config.yaml
normalize_top_k: false
balance_bias: true
router_noise: 0.3
scale_expert_input: true
init_std_router: 0.0184
lr_router: 0.000571
tie_embeddings: false
batch_tokens: [32768, 65536, 131072, 262144]
steps: 5849
Below are experts of layer 5 (counted from 0) of a mixture-of-experts language model. Rows are named router (the router's row for the expert), up (a neuron's input weights, with its number) and show model dimensions 224-335. Each number is 128 + 32 x the weight over its row's rms, rounded and kept within 0 to 255. Numbers have three digits each.
After each expert's rows: "mostly gets" lists some tokens that are sent to it at least half of the time. This comes from a sample of Wikipedia text that the model never trained on.

# expert 20
router:158118193089065020166116183033108118171156076167146128129126102104113072159152114114087127151164126013113164136173114106170169144115074137129104160130088195134151155150125139147117157157167079133156115152208181081134148089087144125135127146091086170150120119104156139127195183144129148177088167163158122083115109110108117181161179151112
up0:194063125075087133106134149152147211130098162100087114102180110087163082127124105122121143189165143141111131073128159168128118165119145129150199052135195113161133097111147111093129185101184171054098149099135151087082134061187154169106091155088154117073124086167102175053109087101131098141156105105122121184158136133128122164137134093135
up1:117141146126101117151109112133139120114124070153107169134194080085149194115147101119107103143082130137093089158130092128108115108155108153113145152128126152108084123101108100100085090106149141084184108129181137106116125121180133124146137201100148144166111103147085149104058163117176113141131137117121155055087159139137069121095098125115
up2:170110046100151208104115086124150072101127173128044125139091059175080168135118150148137131145099089149109128126109147132098135144046111086124133127095097158165130112089124143140129047123146179157111097099121148155097083148090147109129063121176105157127134176160169104176141141206110159111094183085130090160094200125113116132125131101044
up3:115138083133192127120128148142106101129118134161149201133126101124169157172127211155128113133128163124118126136078099154078098144114120172165177114164094127131138121124138120131089165061132078133134107192129101140116171134128099141147111229086124128138101125102127064168104124159115083149066181152188119122095177075158101140127121165098
up4:121152143068118134125095152109130152177113063105147147069132171138139153111163086139078158110106140198079135085097109106135138081140111125127134127173149191108120141153139162146122114111148140164150188099115135106139113064122108107138073133150114148133193097168188050192153166138122155144135148085086152161104131105129110116172044171113
up5:159093102085190103080113145087127094105132081061106097147142072122124083165082132113142121115154098112096177177149091102162141165110146113131099128134111122158121112165148071105165166129147136122084129158157129178141107119101162171070108117056076033143193138113090053115141158095135111154114118135155087124153157098125130101163128128065
up6:104107134110135165131183105173133152153113099118104105079073144140126167069145162104117130148086172161127154138114113069057126165126102104136205029136144153110137062128119097125126105099107138095125140140105101107144102164108151130152094156100162139124164073152164094167059099168156161110112107162121123158144126150151072164108099155093
up7:100131143137118113141103069211101150142120156100137117160163169095115136141105216084129125108075105175122112162090138126151122103102127103129139126173144140086135091123119080087100159144138064104088089197097145158159124143146070140127173048148102062093191110123127150142122082150125105115140147163104153177138101119171094084099188127136
mostly gets: " / (", " ft ", "- • Total: ", " | −", " | +", "; "

# expert 11
router:151112201117165117130150216067116087155109077123165081117104154102087158176145164100127061188057124087156129117158111120097133171118149133143133126119154130155128112125136136124103175110193162066152089146211168092146137077114057158086187186147159126125126058106140132147094214183165128134134125161139140135141109128175128135105157126121
up0:146090164069109113124114104127138102088137136139114153071104103148125144150101086157138108173084116116101137153106081174101138101071136108128131178137093141085074192172090136114141101181120103060124133103062129174092191167120114112095059142105143172142126142118168102115139134113133140147079117162089076106167120130100153143156071130176
up1:104121070135133037107087143104138183128132092123135130101158157117129126089165154112069162148078134113135119130156102106171152105087119150079107126125097112130140127050169141180107150166145107104136126188183140104109184151158109156096161075112097098111111152157155182137170137108153169186069128147115115115185176146107110141112082201134
up2:131147129125131194133083109110189151131106115107104167165119100104131162101099122086145103153122134107136098148135115122120093075096108112074149182135162115143120168120164117140111156072136139133128126207151136057101099156185065091115134110122141144179079100138135113156088167111134155170107166146157118091141132097148098138096108163132
up3:142148101128138173112093105112166132134147075079047178159132106123096134175140075149153164160161080077159144107133105150172129155113117160188192084185136132136163157142137099154050156117138096127155139168146150079077109174120183121119095148122137123153137080126174140190063136125153137185093157107205119142151159134125086160119148110111
up4:171095112168084115160071142084126156126103149082095194160129136104117144083094137088069118131104086065082153121158086128139144134120161134117170128106114146180176096115095122125097152152046140128114135144164167100124067156104146100110069112146107094148083089140115119105135128096136084157083197163082082177101120089160131172086104094085
up5:208052064142091119138163165086168178118096138145132109145067161059134155106208058103080069142094125063096185102147157133113127118137098113108178164155146136136192129076151108123127072191172144101147069164137144160124093104127146150106111154123159140151187125173108149129085220123158148093141105128217080155102148147047128127081120174129
up6:127155143067115060158145073075138115179182119179120141214121094155126180110176157169151059160106115150118150171159126123095073122115127153097167182101163164101075137157087090110079159090093130104115140134141103100105109070114098083146088147106047128121116042211130126094121152110189137098116162068147113125120115165117127119176167119136
up7:142087123111144131113147098135085075126108092107155137049160120092162200126127081157098058108080094097134094068122118112149094131138062084073104074097135135195150114068101133159130166144111110138153124175144172123132102113180155105116095146146121083150119152160144124135112149151190159150122169141150142158108047104157110096148137209084
mostly gets: " music", " art", " health", " settlement", " law", " science"

# expert 19
router:174132162137075055166105168080145145091113119174161156107130159116136134150078116109167088118122069096141171108151082077142127122124139129171108100136067235113108129121132148116115148109123101105165153156159121136141155108178130080129153142094096092128108154111092124123132169092129117173129117218105139180145110112093147163100114177113
up0:144121148139163155143123095115119133176123097128133140097142103190132164090192136116134121116164160123170156112094099161116134113116144078187148085077149103131123124062131085157144140165117152122080089158126136157076082147189152121117197141159099162059149131128083122188089117085135106165157099108143144137141161128129118129138134108129
up1:164187163105148127064123184114145101159108108178128121144097110155095104183135175121103143086122075122144105152144057135095121190088113126108138107174098167115161053080082119145098138151120126118143056126122159100096157136114102136152113148149182157134126176089180136182132131226156111072148099115103154112123147155132140120086167170147
up2:085127159121127102121103191142101101114104084169111138074134099144111127134124181128174106121110097135084177183105148083107175129136155110103121077147115143185136074149097126143133178144129148188062116131162137083154197080174101086140234143112117161135117130120126154129124111135131136091186175182127144129128160124147090156115090150096
up3:169073158171139108108161132121132138154124041146172166084181079166142112136180134156199111108131092133140149112143120159107136057114169146126095049111118102128105113182141115151155117125150125102121119090139153147103148072127151083114110161131122067059120173114130131096123141134120101154214149058181110115140132115098106144105115089087
up4:171115106098087146159144152101140161150172099098118152118108139130139118100138155080112164132138114086060141101165078116110146084131122098122134087151085124142135161204168068146024152115137110160171088106121171124128150141174108185117166170163099112138169061130120180147123125141154100123113130107137154177174159140128093189100170167098
up5:145164109125139127108173154105194133155135069123135103042144163090090121101070143145119171108202135084077183051103081112155142183143095090166083121057116148108077084121117084150116093142149097180159167126098136076154111070060125092088121195152102125163122073140142138131173154136178111085179089115193149104170125120131090144135113095131
up6:183078147138133186162120161157158167095140126144078115157196127151125169121145122133113186168149139140132120147157116068118148111163120134086163102139136131117119152120134100168191154165145091178090027104126103138117081052132087154163150157164202170133141105097103150133121096131084131148210103118183083077088112113079117182172150161144
up7:197118099074138118096094134107135096158142058164136119132139128125082104126088171115163132161089093120127140102160120168124104121146131146121178107166146151120157138145111126150179166127112155097159076160099122126110179100114144120119152168077141117154121078088145157145146139112165085112135094101173146136127115104085122130119110104161
mostly gets: " JP", "|---|---|", "| Total votes", "| Turnout", " ·", "Personal information"

# expert 23
router:158149142144109064096116164149154136122163120116140133096091082094099118103099083126103109075191139092111115152157065082124150102120099186093108154204155154155147140146090145176064115188108053120126172098129138140134085128140130102117141088084115197127110121074076151132116099181097138104050149112126167122134099118152100136108071134099
up31:186110161199115117102070129114108176114081125177123133092118155162198112133170102169149118074189113161106113118130088175150176101112109182155184107147125161114207072190153134163064104118083105126122106097133161109082074108096154114143181120154167157139182078188151103135139138169158123087155129116176145124115151170160163171138089177029
up32:102090156146140140173110143114191132061125180139133151141109114105196142135187115136150166129146129097193169155162074154164113133158087082081087147098172146185161122115157109136097163180142165118151120164169107107093152107158123119119063104153090106165193119117093070093085154113114064137160127117142146109090091079129109166133137149121
up33:186122132109083113077117115092144132083137135201129169148149172156152090152138163074089059175139140068193119122154103104163112146144046165128149107114166123124083073131124112137171172112157149084058198085153137111106161099133090147114145153137148135154133145140100108118154141143141154141101098119102200141130091086096127166139147168155
up34:135143135107089101158110084155174087169127121115137176138191161070143149098105114112152166123163096148133161130165096149077116113158118100079073164068105129151147116103199081135115144090135159151150120184107125130115152142098134081147147087118131132137072116192126150142113122122143091040145129116086161125153121122091115140122128056117
up35:142128147144130147133125094102092144119143120117151170114136173140139143188144151128081132125127134146147152131121089124158126065115160175082077089135100166155142148164147155165124123158125112114118142142165156098111144149150188088080189170150148133122094102148075127121231149151090187125111090122140115162109127095157146145122125112156
up36:110148134126100083103099165126093084173144125191135098104130145130138104130110126095166108141123101140144133153148096138115077162153085098146058105155150193209111118141129097084140102106081128132144130128143109153122116127122076155179145127091111122107133098115203100139120101122168115112106137144111054147176156134093085183138103164171
up37:139162138208108092115113138140119113129146085167118169150151118137161173118177116151128132129143109109157177077147098183067099179152115114118078077150095154157088111164140146071149129065119117129135146109125120180134111109138156147129146141114155105099131146126150124126098141148113142137080099164196104104121163117123070168167106139186
up38:134136111086069098116153122135131148067183101131142120143189114070114110153101132089114141128103139122135174135132117147138162118183127121161097139115149149091108145130183069146158126083201142126141117134141140211195161107144120123085122141101102084145136131120158120098076132105126141151117098085116103160161118098129087166124122141230
mostly gets: " his", " in his", " as the", " at the", " its", " their"

# expert 12
router:167145164177137130141103113118184174082137080131104126148039099111126132103101156092162098115117117047144133116094149085129139128054119151109175103127120191111110161122129186125112140158068050112070194161144140136086103158137100048104051117127178097072104088104065155129093141218112107133121111124162165133132104141117096094101159162078
up0:051114153142155152107113141136145109132078082123079121099129126096108170118139131175131153192160141082147064083149142123075097132157125174174166154121113158104115131077136164153111136080147186106094177131214132114126157131062131118136136116078131138127159161119093168110128146112116170110091097130078152138112149112170104148132085151168
up1:114126142109115180119180200113138154140142146190153120091137154121119160112137127083119121076162078172113090099070102121126142095138079139127124132086202134107130173097142178094094124159143075108122073107225175078187183130083124146115126124092118074081136119174106202110176161075134128164112179133121197139129128159150220124123104162120
up2:125135060120109112153137216140177106189157152098139169104161101121081119124147144081137147067213108214124095111141091141102084136112118099114104195164115127124197126098162161150101124176095086082113079115171167146158107161134109185136199139177068139168108095154187160099128144128151150116070139138131123117128065111158112174061121179117
up3:139113116127090158090133152126135154104081066135152103151106067105145133120169126166112125113121093161112042104108141163135107165101145188214190168086148142178173144092139106167060147176075107085125164145151197142148110104100149155115136186116115102135108067112108146102116134069177138162123181097088163107081114097157152117138172156107
up4:119150110150130135099088167153129170115107149153145125143151186144084152156119153181172109072147148143127187143092110159120125147103124147145075136093157077120074144132151104183145122158173167165150141137121171104181183114101110101118096090115146108132126168060111104149157155202111130188164082139176097055181128109133131133115082124097
up5:158106160120114163156193190139101148126136075171156115093199130161107153155129133091114114093145140155130176148159108143175172149095133168153113157104176114118102146129126156097068140079181158093174109131168175151095220079170152170102177120115135092100124116144089163117106136104172144074152133162124139135205179162139122067152065144172
up6:130140137116161097139131132119135051139126122141117112120126123106066165152150114084153087161149148133118096137098084153145101173097091106035163094148129142192113134151155108107153086148107151105091095121137151052116139175156130136194106197099125161099103123078136116088196123175133086115147164082060121112122069131119124184091191181119
up7:152113105094116131148132151111143185148112115073157087107159110099176115117108140051141084179138126094098156099149122115181087122113134161069098037113114140133082091072149145099133142085159149039177156121105103151103099091092124114107075135137145177116156121150155120109138163085128131077175147100113151035176133133078192135102133156150
mostly gets: "2", "Histor", "881", "1", "960", "122"

# expert 14
router:162149151081091097153127108037172169115196095156056178099115128110089152136071132085120146170121155073117168166105034159182137115121124151104104175140146203176130141131124107137075105131081082073105130140168169149063141060097139124085110135130117100144150066167152179111110151090163156208132142162174124121146130119076118093095092136136
up0:092152149173136091126100120131145176131156115202125153089140125077110140132145134113175057121157049142111109130135115156163146162109118111058191086113147121167175147145169137117113215120128122171141098133122091195100087123150122070106197106089150158095138113145099105105124106114135107098085144163087125129148101147131120115049117154091
up1:146093124143146170086082152171080096095136136130117123172156098128084079166139110117140082136135102111121165135164136115129123084126161165125104100138104164153157133097152063122131162137132107144176121170172096129140137128108183124123109126118132089086167140066152110147118184101151088184163093140139084205092196095078156184070154175115
up2:105099118083155123058127089073156109049077142150161130121114135087087103088137160168096145065150096071132170120097126135136123083153142078215125163108182128104135136178084110099142150089126153087160178139077114136123112151090101138145070126062076156096128140090157146160122180081163141099106169213095135079139070131087153212150100081149
up3:131155068127083094105135124130091115141066151129202105101166092107204100129161094172092119088121086119221125081076096094157128112089117144150085147148154133097136123101144150187057153133115166087113148076131194110084203170125109104118093100117079145149110180136105153091114112113141132149109126145064122134213102155136125119108159119160
up4:176132092071187134105128138126118049144192151158107115099095147111132099178156141107126126148160111091166121097154091156092111133092126142090132104125080146162181119126143110133060174142100137093146143207157114084152123086154144110124131174086101135069168143071115136125125160136158107124179118103127102161129176098196122128124151129132
up5:138116172195101130111064145129117165114101174167204121173138112093071099155129138127117102139145082171181102153106150105139145139138146089143157133145104137154167113110151149128132121180170151134148125122143176146156117146134158106118090100144125151092171142138126129086132158101180181162165135098121080137143108113134120145062164152149
up6:113119153138110147142087141077099067097142102177148102091150126148123164119144133088093149074150148116134160155122122121161115137092096123109097117134101109157128117186118116059149156148054106104130127126142120079164089078121146147170118169171164178134122155088127124148168147127179109131076069183125133060170124087077174163198104083118
up7:179125140102080110115113095102043079167119121149098112102170119190171106145168114105120096095112173155100154083114103063121092068061105111139121093107151119136117130118114172131164135112176080064105140197158128057147091104118178115180088105125138160119137115096109189165153094105145122097093055155110146114177115104147093145118121096117
mostly gets: " O", " | A", " | E", " E", " A", " (A"

# expert 7
router:139128190102102083095060150071134157105157083164070160092145100094124117112131098112123085141111161111100137131155067141123166123160093093119116092155169255169097151113141092167084111112136091139151136173181128120120153153128134101093132136172057162125159076105083141145134145151188137083099112168162153116160153151119095133124112093112
up0:171164171151114113153095113129177159090109129133108104105133131144105124168130143166176150111142051102158118111132118199114167107096143108108105224101134142179140092174157137097116140100116133090157129179080141140126116095147117159158145169156134165129170103129148105142103134116046135132189160172104173168067128122194141094139117168127
up1:105148143089123163083138099162129151192096160106111113124115197098155125174095133080106048151126169133136198115117135157129129128119151149037169105158150092130170106119162132147085132118087051150133096170038123109147108089127146148165090132043096127179189139143183106103135110115093102135134152142164081114087121138129140136139118116110
up2:141113186140060124161105128092158126201141155121094102094083126133168159139110110154153126142157147110118130116173140129140137174114123116164102108100094178137236101113096101179147195159114129148108119135170117123163096157161148173067144129142101162101190118134110129152188118183103060121157171197147126129129159096130129153146105102124
up3:193159075095104108124073095122087133158139183146134153109130100101145116093046172128121165148172095108081112136086076083130141150121116105120150091141128116150164144127171138138152136156122112100060135165148118162084128120142150165123172088137122114153171137126112116089091120107143097085184133135110149192129093024052175094057135111161
up4:168134082112164101147095132190034123157077160118080186141078076091144124131106092139131101128117145104123113184115165066054146143144156136101148110098101102143132077094118131141156091163177201142181155151089109184125115092142111149129164104140167120164188125102093126129140104122151193139170171109123161112135145142113129203128091136113
up5:142110190058104122090151122149100110149095157133118086151099119106048207097134158117170113099161124130122094212116126155086085102099168124079090103091107158125106122092160129148150144147020109119111118094127093104120141094014136141112144105159115129045139202157148130118156143142117147111102152138099154094118111147130123110161164142084
up6:146136097083144117163106126150139133143061077094141149114129140125156136145184158103105091089140095135164208121148122179094117077143184168115128132129162111106062099121082117152144101056125123137141116103087127118122142141118160108110113137138178192157084135108082185093202055152168072094188137134150130146111116115100121145136104083136
up7:112125149070103167136104108103126131118141085145130138136220148119111111086097114152149142136172000094140093124132133102114124126133137116134134147134120108154173141169124161116129128054111152137073151122145136165127163131105126128131091126083165114171127150110141145095214172128089188213180174137105180177130088102102055119121152129191
mostly gets: "\n", "\n\n", "- \"", " | Succeeded by", "\" Transliteration: \"", "|---|---|---|---"

# expert 10
router:130108181063143109108113157112120152103177094139111110151159110094073157112132083068159120158151093116130177152102123082084198143079094161115118118084130197170091148123145103116132135188111084167094195108173149072115128127114158120156130088117067142091133080143147105134136139155162170154116155208126121135094099140060140105111164094067
up0:161110159089093115177091097126107066127082145137097138092120131085190127108111179116050097116146162087149187183124136097131161095135120195121175159083139144173087119153106059096125078150145176107111153088159106068061172124143129081126141135105126110129132115136113090129136154160174159121101113151063130077117123087099100180149123152067
up1:148117122091128120117110116087150130165111183192195121108051055136109111134073186113164134177087122112146178168146139126120134121136101113126100106185163122134073123113063063104162125121108149152129136095176103111084126146097160156143108155150128120149141123159018168191118125188119128140138109152104110125146093061090099128180115132126
up2:134133085126097100126109074087173108072103165109162115116120168098128145114160144148085112161075134097165166128153120161113160118116165103128111097164125120093127179135146134125067060140121177094129119087086127135080087107201128184069159121175106123112111094154117094106163121100136158126073142189140128134139157112160139151141138160135
up3:157127152132037096091100109082064132160161082129132161119124143130140072123096048115154136171138133124155105172184087151148098118178133096119075120134074169114146235155129123111133158052116143120155120124142105134148163022118094098190117098113120125136181129151067160143117186140100147113189182123122143148182111072091115121164129168142
up4:112105084132134144125113098098068150128099121108147149108064093114141129088139119106103098170139170127086037110043119082162130136096102119109119050114138123106150112118173155132126114154169096117134112104071153135130132145138114119140128165100151110163121145135077171155072163098132108047193094119165174146189082132153114163120143125122
up5:147121137108126125213162158097141106095085147158079180145137124098105101142096095164213122213150093100118154114113141133118063127135080137167149127114107164114125229175152111100149190073100117065127114117125141123079116095124120131044128164164152098160140142169058142123171163152098150140071096117210098157139145083125131166132134165137
up6:173135083108175139088173100103073139172101075116137096154126118107136101097188087022133103129165119122094151151095115106113118095155044118150123165171142098102133121144123093156118147195107114107204157135078160137136095105090127107181134170103157113125151121136141139135096095109176102135208173048170141176162120157137147121125129140097
up7:130076175152129136088135148134096193078135172130118107148162099115090095179105105076159091117120088087159147092189137103158170092147139084166140106146147172166128110142202159103119204148162159118104150200168184105078104122126175139145095110178137099117115157078181113100096217125138183099149152167146141118144159108162090140126175096109
mostly gets: ",", "a,", "),", "er,", ", K", "\","

# expert 3
router:171136167111099067158080115023190153133161071146105165100139164078106153090168151109139095095132123090098144157158079132162156120094082147087108099096155237187115181153096207175085150162132077123097141125164159151122183115123147148120169141080147102151154096176117095114112132142152130118085110144108115124140111116056106169070119160168
up0:126065089160146149130107109072141108151156140107170107097160156131142142145029152141135107134139111095029106177085176178139065144137116132157085073099061129147147119164143127140167114144128112161126135164143142138136090129141123098169160144125115105192102129135113133124131133164147120207070144148078103153119125159105120136088123148139
up1:163046104154164099073114089191177114088183138167180145132165139141146118097094119071071088168121128124081113182113136063138146138130047159152172090112160144118121110094129119144149166129142148131126119128102081138165170191158139076141197137202164129148129153149058119187067114173169094096110148148116129143188094127053178153126116162121
up2:135121132054104133152088115177161136094161105090131122137118145086153116151135085118142143093139096131158166114188063150167098093182156170123132147174126147152134136135224099158126154136118112089160145115158139113110120132143152159111177164109130164136144115175155068179190173114118139120146158094148126116133068159083139074089108186088
up3:111113106157133157108112176153139144101146089154194178156134153140117096153161147074063161106178066060123112190118115077175114132129203051097112115113134088126107110169101127110112164249171205087112092176126130189140100184165137071120102191141110065187145106100101119098100128158145114110096083156102121102140099065113182078144118177141
up4:179133116090117184144113106149108100161138170100136074111132126136133045141107165085103127076141154131125118089192127096049119146158133138084102157120154166081132121111126101162121160174130173129099055107129100179165083135083145129076127104132129106101138086147131124109189147066135132111083192166092121149148146119105170067135145108097
up5:125134140074095076091112135135093145171110132127117123139163136129130126128080120153093114133108087173152156177192135097110133189170143109126131122159142141118097179122157137179130161102136131066116086170142127086175128119167162156101156112152149147121131071119149161100118088109161097145121122146128063091100142192086095198102122075109
up6:150124129117124170078087167094086112069123105171177103093158149092135110113099191124132094104115054171118095195076129073099115125133135132136136075145113162134119081111143103116117166085093171072085100156101062102176153065105166167110185160147097121154141097146141112120121100159153164117124126155091181133165124122081171203129107094131
up7:202114146109138108084078116149165122082133192090069105077169168154204055169145138152119099107154136148128116082148162078103149137002120112112130123163132158110115155164138119175115132120113141102069134117123125113162137128127144169100141129089114140095145086159160133145087099144162144062194095152083091108125118077117162195115072144091
mostly gets: "- Website: www.", "ν", "ο", "://", "ι", "ς"

# expert 1
router:169097197115068064130092100079125137121146092171097144132144104084113131153130103075107110091153108084135059087150121192154184076102088136113078150133147255121137122124044090121033130183120101077135127145165168125099171122119141125164097095168132104115154124146090187151124171132135144144133111190101178137098082093160102109138157142151
up0:097099143158086141112144143120194164021110109124052095093112145109094191156147120158125037112159120151112176103108074142096151151104116116147123047144090166082131121051176079109131104137138158134114181134153155132122153140126183150099121148132096109109114151112096177083223118083114086109091143176090126101094154117116112114136132144145
up1:105085188173098175128124118110128158091161078138161134112137166101121108120171141130177093099086123136117122156190102113110047174150106123104133163109122167104100114219140141152147080104120168144169153130079151117166115089152193094109109124133091106134140071104158085150129145124129135100154158163105043181202157088116132121116121125157
up2:189134163085210179105148153140123164126135154073047155144124085106177194180050121165179131124115125151072133137136137136173099120074147127100170131125126086172145113135140116160209102129154093119157118155136133153106146123073133117166119113138177117136190163151114158086090171103155101056103124165116139137098122152132170155150157121107
up3:105100101112110158086099149178119156104076095123154062170141103126130149124157122098124151116100140093115152140116131154098099212164183100149138111127149092143107100101087130099146098093085134150179095156121124106136124109086164147149204093163124145147114074104158165180165103164101125132155156069070143101123136178173113085170130116103
up4:129146048155096146147083129147142216169140134122116084117134155131100130082139103125155131141143161127101155195186045119131077111147081155100103133087128189126158171158138162133084153160098075101105181146174104087109089119102142095092137139152145126088170140162134092117136094132125108097136147054168108148108113166102135164163106103120
up5:103080129206131105140107087098118157106114202149170105159145127157140115072104100188181148103145147128140132168126144124127079150108161057089112133100144153105088133188180112124183095163145123157162077128119088082151131101137139164060043147136131113086128084117126116128140145110110124087150125155145133108197091109093122112106049129129
up6:061091185144117166159109152127139110131137104154149126178198138079140131148132066054189108167103142169113140087098154119076131152148137133147112125094111123144090119129151110130148097145109136115108146103206119083150100172125147064136187150100163160193090078104102181166061180146199170136110097139035120108119144157120082118159117160142
up7:176178119077111100166101167136168152121099125116151201118106100113110101139141202047152091124109123135139151142135154055216145119148094132190145160131122128143109112054133171146086136178178134151095157125177200102164131159060127112199126134077086158166133158143162143138131122132175120056106185103104137162094121115152158149060127172096
mostly gets: "′", "°", "- Coordinates: ", " (age ", " s", "', "

# expert 0
router:131079168139047110150075151067187126119161138143082114149154153098095163086115084112188100100142050101076170094162121135123143181134070066153117100150094255144140181122146159133111133139157104102169168124168155105118170117097159096133118155117085100125129090132134202104167165119145168196107176124131154125099124104136111164162126132124
up0:129125150139174111078154108089151087190075079169085178078151115073108168158139139046104146173198142071119095117099158195108110143115144156137163148134142161129207105119075088144132139143139152104083092132139174156115098155148163128088118121162152156114158085104166093140120111170178107096085125180204130129094153069104060105113181149127
up1:135124145168129122132134180160162135073157131171135212171188124070069121157115133118125147179090119111156105159132084119157125146155108123095103157093110148120161195139135097136128102118189143097091114139121108065025158161152112142133081149149139125191097153152098072108118139161148100119123154111199088140160099148070101066093097155160
up2:134125153126093144132166113121125115121120091127120148098136146144111176119048140108151132149120165139100227179135102049116109139175141131138141129084121177178118114225114143112108097104130139102077096149162109115132148118127164116118149170089087132105101139143111078168124174106138125129172110109122202145133099120112101125111125094134
up3:124151086101124095125078138074122107090111153081094113101178146167102099099128172173123124156071122179113179162169099117118136102056091134066140079110080176195126124155082182184124197148116121116132167069168087120134159086112082136141126068145100103154146133181136092157111088155096161113130136089116160166128113165133093138121091137156
up4:143142144113096101084133134076119121086127134078127175120087128065143107143145121120129136111121110061127130176166137166123143145101143097106109170126133159193144163131113116083131144109133118109129116155161074124118183093155069141101155126075153122165106088163119152122116074131115187157116103065153137133111111139069096149139147133070
up5:108125102125140141152141102130154146113148119141109105111138112127097140091088188070121124150137149085124138138162082100126172092099114145134097093115128151144114118148143134162075096096075109190109105130118114090117160050129127136101105140047131057111122154153113153110141119141111117110178114123127190135149092092140114124106163078163
up6:128139145092115106135070121140164102142129144116111150172115129056104115122086176142117170134192103116126170150181081139135138108093151149088183154111139107123127208118120078125103116205114118173155085130147088151091174157117116120130083104144128120147151121136110094145136145129123108106143123140073099168176129109108122112053095116126
up7:180095123130150128183124120152133091099186076116166173087158110123117128146116171122117112151174064120036146166148053088159145165135108105126081122110103105125189149185127130084050079122132129089108157096093148154127136135179136093118127148121135071148135131217160077136127065091132107086131056129147104056158160117132112111120069206084
mostly gets: "- Country:", " on a voyage from", " at the University of", " round)", " | AUS", ": →"

# expert 22
router:159121179120061125118065135089102159167101102168145154074168149115146169165148130108143085127106125106107151109129119161145180103084113137119131132105141205171140110154118117174162104183150148097129147169216149150139133130119160102074124121106129146109193096113099162131117102077163120102153139134149202091106143115111131160167109152152
up0:063169138148072125094084078130185117149160145097075122065119071165157141191129137083172129150130099141070141170196098092110103143156107078102136129137144162098093130090089104172150156158114184106187096089119196121155156144153208162146116164113142159149150091117101112094174146147138177131103048154069185107102163122116110175109146107123
up1:186150130187172146154087096140140152130120140103167158125150135148079127164144138093125062109137167159086154150162160107120110115144082148075121088149184154088132125113127096109137170199104109061116087124105195124149106077099121171071141107173175132128099123149078134182151116161118133101148130123168115081152075153143096127109139117129
up2:153093149135153114152126174143150146147172084178097130123096105104069096125104119145113159065085131089080135105165087129093127151134153072171122133085095190137121112103153114070055218144138122134175093171120171164145091139135069113126146135113170076124098127075124127106143158193091136101156110178174108129147088140149148127088127119131
up3:174099185119114127071173107115195072139141142106117088168121128117140147165101142136114181139107160118201128159081142142132146122128103136114142106179105167099150099130149122153130182115159117110064174089121125145110186136113079134069116134128157093152159140099161109146199098107058088223165087126143149120153125047079096144149114157143
up4:164141104173114087095126156120160141127156110180098162104037129102069108118119171112125134097155165131094080138136127119134100166056089136102146115169114105180114147126088140090138152133107073111143201130076182136129130098192128132132150172096171180125127101138127114152098195075083099134113168114159138157126113185180102121106133153103
up5:124123150158097128144055147115158120069110171176122130097150111129181070131152137110126117106158074116150193120124116143141136089170099087177134106099101163144185070162101171208097088160128126155077171192132122102137097144112108136142155114118134176100114047150111121106168096097138102143102171133179154170118158146114172133129137129102
up6:153153152116127137099126133078172112162079077088166083134165122167092142099203140120142215136147197103181163136191101171088143082138100129140143160104181141129153120092091171148131183157174146090146134117197147175174148094170139128181150185108145109145093135198091119142099104084111128182100090112057176138140129121130106130161185202100
up7:182174151180093113174120114101130153124076159149178128136120121146122127090139157106061125128101122178144172122157110159060165109171122108164112144184104127166152074116099172137174078152138131111148133120128064099128119133144068137124121144184095105068166088183096158146153137164134140151120145116133159104130042144119170176109153085164
mostly gets: " Jones", " Beck", " Murphy", " Singh", "ovic", "ić"

# expert 17
router:163058158108140126149136118058166149102098097107038185097150083097117126147082137096107105126129151085067119154119101121161176084103127126122140120132136208103136171162070116114091088152102127117115128141160173116034120105110122092119095116182145162170121088102132126128115130170086134101125152148173235140130137081143117142115168156089
up0:159145138143182116137136091069079099138143134136139166079135143132108166087141128144138126170151113147121115130093136118120152134104182088135123112173189158171139174119155116113083136162156054115140137097133175148208087104140128120067098135172144116104180083148153123101157166124114122076126090144146148105060136054148110159156139128147
up1:185146170033136142126127105134167082112113103146140121102100106076164110178155075140110144152131084130120108097119096136209155149116159190093036055117102179107134109115130139094184116191145096116159196191132118085110114090142160138185078104114071072183108169153150154147157122112085174142176085173164189105117112137155114101104174150130
up2:173103176115172156160122150120114148098138098144137181172148125060100137147152129101133125188135114116149139142122078142173088147132143140103096117106182127105099192165089184126111146186142096081121158129168109178140085092109163217163077084124161160148123099141073155115166123123141122140133079189141083071097069143169083096125140219110
up3:143135131160125093137085155115112133089175168114127138159049126077147108128141110107166085092159139143158101129157138093178119153177086146159111150145156160139110118107164114165113168164107068097135107157154106115114103104085108125161163134095127112169193133096109159122171193088135133139148119161082153128157103140185111092111141121134
up4:119114163154118115121111146106118101077105163164106099133094103063077063085143104103160114142073135129104148193147122192122158066113122156096148141079088182135074089121148157127120171117187098114146155154128140129112063164164059090111070146093111218112171099039128110118130129170089134142120084110177103134141160082134114160115137153178
up5:165093108096169129108082206144146136139119087121114166076129143146067135077153083103105104156110134100097187145097140182128090151117162148083173124114187102157127107192115130152092075145161143146197096192168172138155150059083158178096159129146147172055115102151146076147063205180096188171124170166148075193137099111147121127136105169134
up6:094119138124107161125085102090163121102130114184150118142108131096165125098094151163140135164107125114129100089129085101097137082114174170123142160124189182157122182154174085157132117110133103149139099111188120145156169119095217148114082062118124104126198156163095169117114122153138138181116184115089119152118116106120150240132182085083
up7:119112173155112140158157138155188106112160096092173084142099151127169124154170123111168096118130168138169092114167116140168143215093146093162166186075169073111116084155064155083083093117083100180165124129118131089100160127154105113152123100130114109138165161093128155146065093172138193183103115159142163098131163133107116138154161140136
mostly gets: " | \"B", " | \"The", "in'", " Your", " | \"S", " | \"M"